config.toml
num_hidden_layers = 11
hidden_act = "geglu"
router_score = "sigmoid"
balance_loss = 0.0031
balance_bias = false
n_groups = 4
init_std_router = 0.00916
norm_eps = 1e-05
optimizer = "adam_variant"
learning_rate = 0.00194
beta1 = 0.9
train_tokens = 570300000
dataset = "wikipedia_en"
Below are experts of layer 3 (counted from 0) of a mixture-of-experts language model. Rows are named router (the router's row for the expert), down (a neuron's output weights, with its number) and show model dimensions 0-223. Each number is 128 + 32 x the weight over its row's rms, rounded and kept within 0 to 255. Numbers have three digits each.
After each expert's rows: a language model's description of what the expert responds to. This comes from a sample of Wikipedia text that the model never trained on.

# expert 31
router:141100125119108171093133141129150153093147123055052104148166188140144127165137136151112111120126091124157111158159151125092122132166136111154137120140133106111168149156118092131091130159128085125114122215132087147168153195127080123105123219158118092087128179096152122098141078149058058103186134148054140079142188147152123188101143113123128112146107153167118051084122139128150130107150146153103132104185149177102074127087158231139153163055122193140142095132100162123112107119104103132143125176125086125148170128132145135112198110096102071108113092136128095133147109132117109187174154088200161113157164178128171127129124104076150171106160140091127125094144113117182155157128
down0:127135110188223111086144134061164157108111066150141116088162117092163141126119141153156095102107145143135120108116154143150134131110167172080081092174130176125128098153128109081123138142123077112102075165086162129111149200125106113088139104048133078118047144099141166141152100162097183081118088084200106094137104146109126124092174141134078154144179128146165173127166087094159079222122085165167133157107119160115116180057128150107118082156103160080145153164143140090159146167114092147117140171087144068163149136174114107179114090151119148155139102126106181141160080124101148124089095124072144123135156161144120156119164114128091114130156213106162142088105127130131136124112
down1:207108121092146104131121143151153153124166156135130159129124130062150153125079132182066076081156113098151152156093101127106148087135152093196136121114063214115180131103128104158149156146137117159140098108164167135084166116167162126098124173143103128140149125107024137155131160119160153130113070172072118114123119169159169138140085181115131168125150163134135167143105165103051068175197145113131093193176083153149150172140100095152124090063160195149138152181173162124089175086154151054144111088155169198104148162130146116142150121186126100113096108161099167149119148187142145127108115098103136136113147154138111144123118131137124126115147167125151135098125175080115175125124
What it handles: Common first names like John, Robert, George, place names like China, Mexico, and inner pieces of foreign names, e.g. Olof, Aleppo.

# expert 28
router:152153101136108110138133100137193142111162151139114139131123142155077137156143136131117108187185092153089156146149152175093130123144109087164121135121101175095177117047084116156120153165173167166204127161146159104142155228140148107160130158110072133124104097093118147198149190085143154128101171141142113144105153112148128164136132154109145124144148186097104120172158129149156116116121165148109091091106157179126143138070112200200149088070141130136103053069122178102170156151162124108181111157100120174105140093124103156141159153149154170160161137098129179138140168181142111137158148126130208091151102168157124122120188122081078112162105128094150150122089130123236117114159
down0:182104104124116170120085123108134093101143148097185107151116109133149182106160153088129141117146093141158091109123137127086147086143175103121066094137147171128124132083152162089129149168082119121159099118112151137134120101092145142056180128129047090092127054104091093112081153115091122144141127105111091103146123084129075123141168165094199061108201117196119122212081101086130097148115186122128115115105084118101083140105107117134070086104073104129143117146145132102173049192114121126082093154112122099124103150105172171148152142117087167105147165134091109108076121158141068124170053103139112179125076124158118103124158136077134112147110165145095071169108105132092193134132
down1:209138167088196169157112082125134151090128135077136121134144192157185092105120176096141123171104152137155202158125161176079096156096159136099137173098096105140129133149083115165122112145135158138124176124112066214124157165177222151189089120130141104172149158152099191127111116126176154135066106090137144147145087178159070117118149210063117116135124120140102150091066157154169133132076158186166151191088125112111116195156140136123084117154117051079122101116177103101131132119157082159136167106162133112127184121079148087127127138137131130124153139111127179138079119133135122120186145155139117120148097143156093151108107116105161125142148084118160173119137135125146091112124
What it handles: Closing and opening == and === of section headings, plus adjectives like other, new, this, and word beginnings such as conclud-, ext-.

# expert 11
router:142101127113090155149094141143148123125151119154139177136111161123148175147113160125136104111118142145142142133144165166123148168118189100078127087143144119137180111172127112139165144147055099085121189147149155150151097162165091192110063165127138121070207113149147113119150184124143112044097134128120189122112188110106164113171059079099125141152059083197118086112112096136103137152133110104128124098137094223139048094095118189133195145123114130128110103191126085109238061139117136082159070111150123134168124093119157122187179119138145150128148130132163129113149165100156116119106124117139123121138146196101098089095119116085107178117127131102130080176128127117176104100126
down0:044092208152154115094073135121130122159118084151127121111145157113141167111160143220123157069122104115124130137094119152084125171124219132133130130092140112106087105064072109168132102103141159148118222125169090113090124112153100132139180120085141146122108113087144108159141157125152122195131155135115084135038072103174126150120178139090063145082100116101119117151146139144140126094167074147103085155111127104142123139137212126093164132121107112197197171151098134079164125099157119097147122097149111092117127111124191125132104143145078108093120117131147093171165090176137055181173125176131138148158084127110128096137158087151127137142109156157119111104097143068098172152149
down1:132149158165153107172131124130125119155148122142176094156136126093145129149163070155138088129142104158113081168101128140101097154112124121106128151192160130114086116117128169123163128118110106106180206175156176083125126092038200127145130117083132085145154097128121093183118084118122135132138112167108124079241122132113135129091134137143111127136128161075090135114096090100124107103203139125141179159153153121105064118067067083064144112063124092121091086116129101131121065131054110129134148111073067186092078136129094141122164095156116122163168102138101142121087108123114129094022170132122179155170096067137111109099111115111155109071124105115115122132103127085156097078131
What it handles: Digits inside years and dates, and month names in birth dates, e.g. 1945, (9 February 1896, August 4; also re- prefix continuations.

# expert 16
router:189113116118099149135130105165129144152125146178143147126062107120121134118124173145143089153102173104118158205095103153106112170202160123135137166070096117122167141142162201135144110154123118219204181164164105167157109166167086090073079115080073178137121115128146085114175136124095104056101175175122120130080191090190116130155120187120100201091131096134103121196136127105175185080138150090116090154149087191139086125096148169151187167099128145139103149173104122115140124119159159089125127112108140139115116134138154111193138163130162154097160115136148137165160119101118124127118097174164139148110111162146143070128108098128087157163106189113118104095170136136153179115139
down0:112150130193136046138116114140105130142101109094124140123139126072134125136147067171128107098108122107114136129180132118107144133072120172113146065051100125128125149149130067093077128128201132144115137160140205115096114181166165166085146125051088127086098122083128112134141115088083153096122143056127158109133133103131159146174146070180176118131125142121126100152127084101075044125099176113143143101117118104148098110100111211108075092093129130172111097126164079118144067238165174105107179160091124148195112093114185156154144133067136110119152162098158158099130130127132096094155182111178138075095122087144142145152135134161128105137125130104103148143154121093104107166134
down1:179091163114150202126070173117139189200138112098115073116124150132162183136141108079090021173163090097119140136135147119113083130176116146111159113127133106193110117178148136107088095149101109093134167109087109122068118148167177129209108097122135085170173165090114129121134118134147151109147185115167213103110146122118144163092125202166143104137098105122154099156163132141099097162111122172075073100121132108131123096128132144134170128086174132117069138157102109096109080182132139165080105147164105166148122094132132128128156141148065145142080130110113109137094160112108170177149088092112193102134136109120121104157126130083145107180102091090075131123112122085111212149174
What it handles: Words like only in not only, and capitalized openers or proper-name parts such as However, In, States, League, Kingdom.

# expert 1
router:126110146103116140146130138126142102064139089146105140072129150119132159208138111102088091131115129177113118163097154107140168125151131113094156103169110147128133099192102108118161150169152165121145172111162134157192070164144114126125137129113108113177087130093218198149120122184043067067097169137115150069116150115136184146074150146121112142128097125107137120124098127069133102130087198121140092102121101148101136078049151174111159134095153126150070071214117109101149121125146184151148116170087102151130107144142091108150150133128137146061189089132149156099112153120135062123115165131106134115150143163094172132094125143096073151076139114146103142173103106135161211051113
down0:130109133117133108167154150082135174117157151157143106129135132078148146092168133102092047133102108174140167125115190135149202135095117117101117137146155132176168142160139087075179124128100068137114075125158231143101167124135172142157188146157179115182116162173089120135098133113064116140099124152120113072149155139148071121107120165093100112118096079115166138116147107148093124079067199037073147109091132112133181103137161154115133144162119147166145139116086090162068104136093143091164105142124175123143114156135122109205135100075129172154118121130176116135091153160095064125047119135136137078152111120155124088123087140197117104107057101152128140103167093124153135135122
down1:109124142150182150095052101120111127112099131154113121179098120125138136181122074077115112144069142151141096106144060164158111102109074095122139129115110098123184097073108126154131149107117099084061179114110193184118092119067116083082100134158076153192109111126110135112139135090198127122110122142142119136147188197157111160131139161102102204123205095141112135104096090069118164144106117109113112123098127147088112120075101099122084066136129153147160106138143117151100103080024109088116120102111083182075119182127060157101138116108141110125104070128107167100155137159158135091108147139156127193102084087086121138098151179092136117126174119175117143120142125090177089111124
What it handles: First pieces of words and names, often capital letters or syllables mid-word, plus leading year digits, such as S, M, cl-op-idogrel.

# expert 10
router:118134175113091078126121101129187157110104097185116140129097157095090102140150163127127087139187176198083210155144125174081140135175127130140145170162038108133117154158116121164138124168144113123148216154160142135176124158107117144152070184105135149107078132111132177190085115078104104177119144100125149099080138116138163134176148156096096156124075122155131091202126124149140161108129136142142093134162124127124109146111141201165227156171147090134134051214180150171167156105122129110192100165105105166160127150099129162165132124143127172121141122121139146131108185085171110123133147106169151100118139175112154159099141153142087158104118164061102120156133138109171125140147
down0:177107172130132111091122086112128099110201082134106152131107126130138130150121156187046105127120115118150138164072092096149204118063145106154080139109151191136125158098139103119163162135110097147193072111134097138156096166130133134148142136077120151125115141116153068119143090162123136058169124169169164149139170092126113105153134072147123114107206056066126136119113161081080108088134218081132121102078113093126107150142148147167077132129132187024067161094138144123136148135128130144093130147177136097120120113114082167139117108111146126133097219109071148158141143130113146155095041091086150109109165115076137107118146109129095142120183116159135094146136115114148140144083
down1:113142135143131150126140098178083058132097110097127171061129126122065056115124148129088200134095198130139144156099139101131111169101093161149116099151145189063161119110162092114061148094147084145091185063161104102143109120142141121142110130126110077093132075144114059150159086161151082111146141132110160075138110108101092153165081106121083115095177132150057071119158124121109117152154136081125157172081203076163081104157133096118089187155151034108145097111128124127136158175156101170106112121135168095128135098137123150087089061125121105102107179122133137174124155126190074137113128095114162119166184132127133097139181114111134138155119157108052138125135158150152125146120
What it handles: Articles, conjunctions and prepositions in running prose, such as the, and, of, to, that, plus the plural s in generals, discs.

# expert 39
router:166135112169162151122126147154165112115158071137153087106124128100121127112175167183067057167128115120130152156096099147092140084080115120134159106147098120098131130101152141200094145108140137186152208196141121143152149203162092094137093136101104212114079131137129101114152112088109045161187127173092145082071152093167064169116195126090142119120113183121155153127196093136187145101119168111072124158154126138161140146065146226144157109101100132180136127117130146173113140174149094169140149167072128151096101112142119161111139119136153122096122106128123141143155107126130128162122140149203211122154104116140164101144102120108095144109128159120132180074127146136115113074140
down1:105166129071068145130130151088167145144114079058057139144091224188076096130134133155103150060110116164149136126166121119089052115124102152166196158071133049144106143191127097174135107105150089104144086129160131134160125117164133098110182093176131115111157147139098112118120139172092171111115180121078150140127116077166076099113146133122150087096107125111105074095123118161140132073183162121101071216153133092124145133220115130152137134141120103137144100136112163134123126115066144135121184111128153147117079095123172114145091106127149140145086136152164060182119100146146111147087089104143148124133074133151078159114078165105152153105097140161110085156090105130116135158101
down2:115103070108081091203199099173125131099126136135129146150166011216125085158131156105135172151118108162156115216168150107167185179118126189149207155096116123158149104128132140124150118143136152147121078138137133146173118091112140146139156173161160129143168127175157138094074125102146142132137119106130154127176097179135159092182081116170167138109173148097138095162132158145118084122119125135110092145106215116123115168144132114182122196145124137123153182073089136107115058104127119165156114110163162159121114112144158089130114148196139095160145147129205120152150154164134111128173202115134102156130141146129141071085149180154188118104119152145137130153101087145160114112128
What it handles: Middle and final pieces of foreign or unusual words and names, such as Córdoba, Scooby, Moriwaki, species names like Semecarpus.

# expert 23
router:126117116124143139129089098135163166142171114093090150138119181071133110114095152107112107130088093109102121191118132187145124117144091100113140095122150117139146113142133130120161194136173112139108148155150168095159149160127082183109102092127129192061154127114188147091174128148162111099106119146091141089044158103134127158152123108141115102139124142181106046160150082146128108145103135161160093079113103166130094104076096191170237150109095121134109110187150106150158121121149077109156106165110149202120050123086157089177174092164117205103159107110110105071125130104124185144126140170153132154126143177071084101110125144061123112094141047107107151133101123112163154082126
down0:119104133094099169153130069094099107124137088124130144088101148104147138166060135144070087090153174137145144115133142105057084082030114092122195100090155080195111152148043114108150101112164118091097101150130117109124102130141156086149152109127067147127158081121161209059139108156073038090146149143139139142116187148136149169083107202154107108117137138115119173113135090171110071146121144111098093105177126147125128126128101116123128095120118101166111095103099170101143115137114130140098124103152115107153092097207116216133043126103092129154109133086140129109142167156066111142108125124127132109167157063138138115131139167103142127062133119150169091109088101157168147147138
down1:129089131144094107084160099140137167162158105143058146138128108168132109063174112170206077150132087147136086130155177108125160153107140178149151117114161136163145134105104130152138150145139126148180128117124142119136160125163132119119174149140132154120110133135129149156181172094133184113089090106127127174145122100131111082099125111113211183114148082105153149088122150189107135091046070153150135154142165059051124127143122181156152101083121107100125159117145143097126112116129177073129131170062121054078089092189176158177113158123165150091106165098089135172072122147203103174121126120157161140112215097136162090138121164145100146151184127151097167110061154175106121127138
What it handles: Inner digits of coordinates, scores, attendances and table numbers, plus spelled numbers like two, three, four, e.g. 43°51′07″N.

# expert 12
router:119129090139126150137110146157160128124157127138123110116155134089130134097154164125126054147088131122160119198115134153117158096109118153136105156181103100109123149086122125147108111082150118183128210172163159144176135224185122118159138084130143241103063128143164147189167136099099148138167109170101151100070167085195093171149160137145115088083136137142103095120174102168132154116075123119090100133179093183137147129103146209149214134133158122162171111148181109198109138153171117182151178144118125148149097148138107125141167147184162140069126127110140127131142095141132150110120113128165198094171143115132119118160088165163056154119116106137090134121128153177111151108183
down1:126156165167161148131130098158167145127112068133116193136143118154107114126128103171138076121161148100168141228206142129119123165109154119156144147128136073171154162145117129094114103190143169205218148083092089104167103164188111131179106169154135124149169166134126147091125124087089169156078045132096152101115146105113126087186095146135168184109120140120119149159137157163161105137132104212081136127109139080129108079116156138172147100105144124082164152068110067110098098142143107127065141154127176129151090113133173154104150125109094095130101122132102138149099044117168114133134117141201124130137165127124144140162163172155143166113125102111092185140182149141140074125182
down2:137196130065117123088134165093137129165116144183107186130128127122182136091171077124193087138076117133154155098117112131140147129162136109174130198120142140095161208181083128069117120090164139098114051086166107105176155162164147128158143182158120196139155149145154114154136184118153164077153191198127167092104142105165128164171066124151113174192124141152167159128109160160142111104134133137128074166129119123103201143233200071185097128069141177107148104137128132172098147132122145096105146111140136134132137171140162160114159120100157085093111127188161111104117111179124109095136149142157129130133151132125144103169103151130118135079182108134114114102132129127156107170110
What it handles: Middle and final word pieces of names and words, such as -ations, -son, -berg, -ing, plus quotes, digits and closing parentheses.

# expert 21
router:132083122145136149167114147120153102126123136099100130142094128145112160107119167094129092143115124153120102184132131197103150090135193092078073143178093116120187164113087126126151154147101103143124170146159125135129126186175112164141120058118171227078117120123174108157163232097187167066150095147075172084101183141136109165147116132150131160106105148167078118107174127176098158164108120087169092080103134172166087118095131177139180188178114129078120148211137095188164094141168123127125113143117101139146116109131108121168182100147127145159114114116153161131153145095126115131163104092158168079114151234130117111104124136124077135164119133099111126158152160136177169114119
down0:129111157177094131088175074099104172094111094099157117150131075081195107169102145154094096156141152082128125114119114158159153140107098100119097062130095126159078130125113036099136081101171108141149145146167127170141105148136148144104193126133126161065090152063112155110127189143122098149151155154117090141173113122124186097146178106142064118154151083134157164131083174113094123142161172113127168119160108150073168115073120149116052131134089160137121160089068113128062117205113147129116147083113149153135103171092158127126128122118120128174134181155100179154102150164170134123094125104163085143124087141188139127138163140118058163114164144132162139070118146126155199186063
down1:098118126185181101100156119117105135134095100105054126191162085103128102049165112161091168157156134070138130119099104163106135056076115131086129129104132165109061120106181132111113192176084141129143212124117164163142164129111101152146120117094148162108131081110113085166122122096153125144132124120131085129103163134133169068138103097115099122135177124130113088108125087146204131107162125195154106104045159122149050115136070117118166103160144143105100158133116104122134163174116142112082179140123164157176171089137140085123122125107097123131091114104164106048198107085162178148084164164148145146146121169154137088134144150110109201128142082154152086115142049100105122146145
What it handles: Later digits of years and figures, such as 19-9-9 or 200-9, and word-final suffixes after hyphens, such as related, going, -ated.

# expert 44
router:149153130161171125090070135120119137091141103125110088122181117145124137136168132145122101134133159113138133192115086145084132069126126097126119158133088126121150195099102085154130144102128127142150176185138076146158102208159097082123091158047157186084039169131128125117194067118058061141200122167062175127085171103140102148082204185117185132130132141131143083129155108153142134087105199085091123160163088148118132126064138224145134097073144105158165073145133107134103112125116118160142148168115115170135091151117131128118179102132124128129151129132151130113144120092124127157133108134164214107148158156100166129167150135112082174119132148129089124094110153144146128096145
down1:168066051188145155147113076158158120111158130143131198122086088091158114129088196150165163138079148112120169097132130104123169143086168086071121132129091121114067109091133105090119151109108155169121203090129143135124100133148152128133131183089156132120141165131210128114142088153108148107183143152146133125172069083119133097178114126138135144136141102083125121082139149158123104108125042108145056080066124176178146121082124180188194128134112112095136161102123086150061102153146170134139136125101099072130114113143140136115105141156129095157126097182118121179137147134071201077136111169165200107114153060162128147165126141149151152145161083129097096124149133168103097132142
down2:119182151108098163119174123153104181106128161122134124146117095095091130199170097098120103129111098125097152124131148144158119138125128184204157107126081115077104151098068177123176120114115098089146087159124105162109199105107087104115188099178106139126184088122141160149142113151130160122113185163119159126070139131119093141088132110122114122153114086136206124178126099130135160096140101194107194050139120146086135083152155125151164140106137085137095145074149164158213143059139034120151117106092155101177092166147096106090148116119122173121172058101124085109124143158106159121108135120069169104166146121120086161104117140152127057141113106176132127114079055136125159106111
What it handles: Inner syllables of personal and place names, often foreign, such as -ina, -ia, -re- in Abreu, -an in Brendan, Romania.

# expert 13
router:118146134128086119135119163119164119126162081165145167174121161104070151169146149106137096117165067147067103192168175092112136095111151129147172168196110162091145137079148111147109148172157083099168209179096196162193143178136062136138112138099112150120103131130158172145097182081125083163140118126110142110095142120098071107125183105153126132160068161159117117176207124136131171143134153131152078140184106124146100108114096214146196181097129097100118067178141095107214137155116121103136116155098099136142134106134115173099158121182096145087181126115160165145131132094164107164129174123112177140131131151125148132157170163131141135124076159118142111171125088080136150099113
down0:064117128206188129161075154069148159088133123144161130189147159100114082135131093072125170094159156080077125096090129181085152113118135103160107102119098093105088078115155135065120150151128143127129128149111107146091066139105108083162137137135122131072108074069112114151138104106107115128042157115162113146167117180087141080167150115134136102110131149112154099159055058104156098117098094176189141075150115113174113120048146149114128087112114168103083121155133148117133135108153174183152118146112139109095068099185135131141160146154133107139070141155081124112097136108180187208063085083074129099169074121141148166120103115118173139124133128135097128135099111121161108102132
down1:114106105129111146080131132099190182131105100150115169059137150159199090108092054142102099141173144145108085197184119146115136044122096108133151099169107116093110102135158176134048142136137100124138138154121180186073127123093154136121095121080123151141136162131157137139048125134095083108104091072187067164114078180114137133136146105150151111149114138199146161114100146132115111148175149150176147138096121003140159121166112132136127163159103159128099149187146103071107096115140070093138112151149158116111132126117133108139138173168120132163132160075093196113137160140094159155142120172141145124107121084171121088169163149148115138146110120159134203151167113078172148134121
What it handles: Line-initial table pipes and list dashes after a line break, plus connectives like and, as, at, or in sentences.

# expert 4
router:139091105136085133115088130120178130138130138135135124132098159122136174126104182062157086132105138157151132164140164130124182143131192113088056145197113107129167169103117070128103094151111087135123156123142132131146100211176138134172099074134167207041156111103180129181186176082183172041139112137077179099147144150149144165152104107129110135127098103192108102115152098200108127150145122117141131118093107191165123128078151147150222151183137148082120104233145109150200097125104114084108082136143126146172107107091125152164174128153151160114126127115142142133154145096115105154141149117125119102127130201149116109174123143139112140155102121113109132177142145109157158130110
down0:082120147087132111123140105063127132164162040099133116170043083165100106145100122081097113152225053115129145083104149166147110105182121157078107090190123174118116132166124077100115152129121125180175120102113187146144164123165129145108142154146113138086178095138113162152126166125074137120063193152106099149096154140132174106141147124073106146129098139132176151150077112142105155133155131109151116147112177142070172082120154151105128139087065112207177130061137131096096158057173121160116159113104160101137164163125201141127098170152118165109148083173144135137126125109144111119158108070153147138074159115140156170102132130113105172126151130154170154105113168141131168178115
down1:143167119124134105075116173136168133061144185096133131128174124142146135106124155118108151160160169092106109205166077173128144142110153159160089106059139137131142086161119116124171031159147176151109111116138115127128165170155143106116144190057134139128121172109154201132126108131105093121143118118130080105111114162208092204154111147183084151154146122168064172111106142116104086122169159139109102165127143126102132097140135152128131101134143073155097125148083122084119125160121070118181128167076122198146138188132092147099163121159142106154133098131136128080137115163130160114058085134109156114090150125178150108113093005087155133092107114124085129111071133120144122206129
What it handles: Individual digits inside numbers in tables and scores, plus units and quantity words such as %, km, million, no longer.

# expert 30
router:122099123116101115100125102113192154149143150093128158122089137107136169129171165097118112154133156154105114129127122180155140129160145141155127097108091134117204130177094165115098152158113086139132225159129124156115063168174143161115036170164155125106164088111219136123131141174071103074097087108113137112122113159147166149174135133157088154138104086142142148176091165084158135083147175101147131128144100150131077108095109195152152204142078074210205109160105144139155172146146087058149092140088155149142126141131136128186155121146133146123175118147119123098187146133156095173108132168138153106116108138091152133063114129107098180076106172125167092148126099095189115165122
down0:139073151191100133105116070130162128155093105144123171099138106034157142097142108148090083152157155195148103118164090113140141125103169190084093081103128101077134107032105156054125128106128144167121148106170137159086200105143135116194152090132107111123145135156154179134083103140123160199123159108125091108136170089129042132165162150099082181125156132088103103099145130097151098172126141100180156129145130136154171125099135085133074113164123123104127133164161136126146086091132073116146153109105115131134100179104127138051139159162149162118125103178152115155175124131101106159127194114150088145062147153096170115135126178106150116097170160187132173186111142133083089136115
down1:176179213149106110084079143121079152117100132130122124168120090090098085109135154064124065152133111108112115202110147112158176107139050124159098054130085160151144151165150138177152075114147092147125097096084124117131086078117125110113128146102099073101107016132131164110095136123151153104110077106142122114155101182143135088047131099058135141127079171150147096090151144189076142134084126195090160129170165121162134125149119115147115133109078100124100077143139077215071137110147148142106142132156084179129126118153131111143118074129138161126140133125171110094131127067167122101107116115151170132162097050134169186123154146160105115147134163122103129134136107113110132152101
What it handles: Articles and possessive pronouns such as the, The, his, her, their, its, mostly after of, in or a sentence end.

# expert 41
router:153127123146081135165154108144140107124141128155157183160108156139136175181165138098108091130122126160137123113114178156084120149153185109118102139172129173112141127127124098150124169141092057100120182127167206110151113179178094171085090178088133125071184096124159100113141164148141114052101153165108226101136135085118143141154089102095139153143080074172138085158108142136139150148144091071166090117122107233170055097079145150118151153105135131136153156162152131082223106114159178060128053098167129138109122107119146122185125120092164153113162146150155139109162195109152120096148140135134133116151125180105137129085094142125126141159140150116158056129135097113144156088132
down0:062102130149187154131093171097184124175158173088126147110144136105144105121117148202076118119127180140135156131206119114158185142182138128146128142108139173139089142150100128118173142158155099151127141084115082162082117112134150100149122104139113143101047124123150121119095141130143147139105096081142000121058127149112166124116144179128106114091086110135094125136156134120155137158071150146138153106143108000094140141153114112138118157140083162135100086129099112131113106172138129106131149146125117143072114190087124135158151106174094153167089133110194136126141119194140094111101177117183124150118180127137102109151197127162121099099097153114133135169118129135189137105134
down1:088179130164132125093172125179151107128120125117094055135119113136178158161119059157072177142100102118128123158145178109157138115086061176115118076158180145071143185107094103193093109165107130170119145033115118077153181138118138125095118126115152108125137138127120073133109131129064129073153076124097084156069128110116124152132080152172133102139169132157053102171105108147097139102128171131098057141051153072207072201175096123154142137153071175119159117066157092118143143142089113144172176148137145147166136128139164138109105148149181148168153180149169099092108139116122101131127138169140139145165105115147097119130144147136176145163130101121146119110115104134114171129081
What it handles: Digits after the first in years within dates, such as 2-0-13 or 1-892, plus are and were after quotes.

# expert 35
router:127115164107107147090118144094159175118159090141118156140148101133164190132097108102144076112211080168142112157188139139098190158175172086168125087125132157091147161072153127142150075132058131144119130177124061132183122138118118176084127154126103140119122155155170140193137163125135141094131142125063156119166125108133185187151083096105112102130115119208101035129097138117146123126180138149102124064119103156114077165072059214143153091156154156108082051141107176161127101144135101101102109111136093126087144135103130140174152156118121152185109137094108125166157090120111107136153143117155175090073117170106169135139160109149115132111132169115150170080098122152173140082120
down0:142170181183114057146139128162114106093178103071110172086189131140137161133061077152118202113141128125132152151115074112146133111111123122133083108155157050130206089121100134121088145097155187147153114176072161118186110141123134147072130104154091144126121176111190126149113146106101127128091186132116164113148099141083114205160070140059149110143141113067125088111086124165134093134107109110134121061104106114047094130071098179090157098185162165072129136128141161113097108094078152160088166081109197137094157117095168109104122111120149117061158146160107074158121132111132132109103149132143106109114133146130082150151141175138135154112166139174127125115095135119138187135108
down1:094079122094115137099107094123110136174191117123146131096148072122140184166198150150073109127122112131124164159141134131083152149099136060100148079131137081117158122129150125155081115130105104114117137093139141081116142135127153093097112142146115186150144080130112164207167122101082160113192115091165064121169128151103118104141090109015143118119107120221126116176156142125121134158111136164143132125148134082112113209120194134120164077105087143094092150108138143108152121102080136104078074104145192170148083185140097128129140099110122131182107136109149130049174147088108120070053157152134160135152123078107127134118136170168088156153137112091140104101144110117155160039093
What it handles: Direction words South and North, degree signs, Spanish articles El, San, and word-start fragments like fug-itive, mostly in sports and geography text.

# expert 17
router:108106141077106136109105128135096115115118141183160139103130128111117180168101166151167107111119185161087084140141110121139179126138227133093098143147148159168157153075180111167126129115110099117156168154126111127184113174159077161125109111104175154127093077129191112146151154101146161114132107105101180124119155126129132178173107112124122193095090158207043110141108116115080135139143127112136127152144117140194110130109124196132203164183097127112158110236160117137167104134087106112145135106155140143158141160143143168179183115104108139118139174134174128166145166126126114130140158072119115071150199230130151084147114157125119182153099169096133139181083096128147161097099
down0:117127109135149132182151093133172150126188153065096178103156143159144168092095096077105128167113106092187135097078130154136046125150094119122170164055128127183149087148083101146072154168153133126132166196119129111184194134131103123171128090111114147164126099153107113112186123102072109138090138096165117094114138121134136112103127166131122143139103117118113109125151156150175130150085123100147144159183133122081131088155084106120060192064148112144140138154062183104113128103122097172146156109161185134136104121112117094097142100097113100134127109180112122155175178129141069215125084153098181104131124167085082154131146106185088071062148128146067092085155169149133118132172
down1:175146136137100087031143140151129137157113173157156172077085179140141134133157073166059111053102144133158155201183107132158165106174113117176137124195097172098203111084161095131141121113128101144113103136087109171099152135102091085132094143106073128163156126130159162151130109107122142101135137171123078151116108117080120114127135142090161091102107130118093117078110138115125128093167145153136136126164147048154115111129105176088103148133181132128081140118088108099111183089107071099102136150078148170139179140081134106164113130116147173148064074097136050161108116178091079126127113149135136112146144117117104100143166141140154130164179173152037180137134071083143100150096
What it handles: Pipe separators between numeric table cells in sports, election and census tables, plus the and decimal points within figures.

# expert 36
router:111150138106127129103128181131142118083110154163127125171094148135161123141159141136083123124170141138159157135147138161101133150197168086142117176111139135150204139130134132085129141144145162123187156173141162098168139171151120114144150159064079180097120096083187126199212182126181198125130171148125155124140191091172133143156096212080175124080179135157163111148089126124158116087138139100123077167135123225092086115096111147173167117129166221114093088141177096106131151100105120097166089124124154161127136125121148168155157116152138139158149155095169125125134139116155106117166128120163158025115152155138173127155106135127092169154139114100119165146087072156168126161094
down0:108136166189145146193081124119173128119092170149071157135143166172126115073114137123120106205129148122110094094114123115158110093162110126142153143181122101114082143147125112116137120085171120145218131099097115135162098123178119095162134126165197129099147112150136105117192116098107143058165086121090102160074125129143152129121137169123151045082102097110096100145242096150085117136115109186199100078164151130111154094152125140111174108102172139107114139228125151109142115104152201165160151114137081119146133131113111153142101072165170053136148153112136131068111119128126160097093180093148119105098115170156137135169122129101153154111136076133103122133164169181096135153174
down1:163137094208111115132153116118143108142147130093136178114155102121100090110125106111129076204143160136157175133103120157063181130153149079168053062158119063136113120154154179141058210143158136159110115151182182131115131154215127118181055118147101189116106150065134138146139103150147128102119174153130097125180157125168163121192117098121096124129193171107084099073106104162104117024076132102150120132103143183167102137158109172190124135168117113109097143163091107158117118167153190143143145114156117110099074107177152100102132134093145090126127158098142129098131141165156125131099076122141109127112123141162097119167125092127110152120168117075113134135167145142118145172156
What it handles: Content nouns and place names in prose, especially life in Early life headings, plus film, music, government, London, California.

# expert 7
router:159150143104115190124119139094140168083165128128068157116126189108128177144119116116111133121184123072126141172158133169141128108107128093139125107086171132139153157138133085156090157156141129150096186135112090143128114142131128193100068179132190168112190134151164073158144135152174127099108112125074144121095093150189185105192141192136084131107125098164098087126153106115128111158135154157131073138098087178197125143096057169162182194180117071185199076176143171124137169132173154104146118126132158163133114159122114126119132115120121149123150101143155176134160115129148154144159128129100180080147226152094191114085167159080110116117102116151161138120139117108178183118091
down0:111054112095082089190105092107174112112114072145125125113136160148116117074212122149171173119135079145078100163085133163116128099125165097101110114159116114130111148149081150128127077193163082154171155076168156117151114145173171180138098167133091074041158151155158145097096087155125121119162080091135112111078080137074110098081176142145119106130120101114127108113113189132123174172125129115191142084102102058112163126184143091132126111120142084117113123086129131142093115133154111122121095149108122135129118079132145179117084097120103110194157131199176173181102131154071141115100169100157156097106167149119055136126122106139108096059121117193128119160176156158106142164110
down1:105125132129132132092108106121188167144081199151133124167140132069158155141144070132143064070164168168077092141101141139095129116091116096114145167097157130122090154126106142131101104131089101140172107110137096105134115152135099168112142080108121104154154150120151146123163118115126098089107144140116148104167127132103149126158084152099097119132127157105126116172150059090107110115108190170123118091094116195104101146122155138170072061143129118101140128150136121130110107099106071069147165159189072095105115165136163126154187166105084177125077111097043094098165087154077160092137206104134107142150065133152133132161170214121067107125163113120140171204109078185195170095110
What it handles: Common function words and adverbs in running prose, such as up, time, be, including, because, plus commas and spaces before numbers.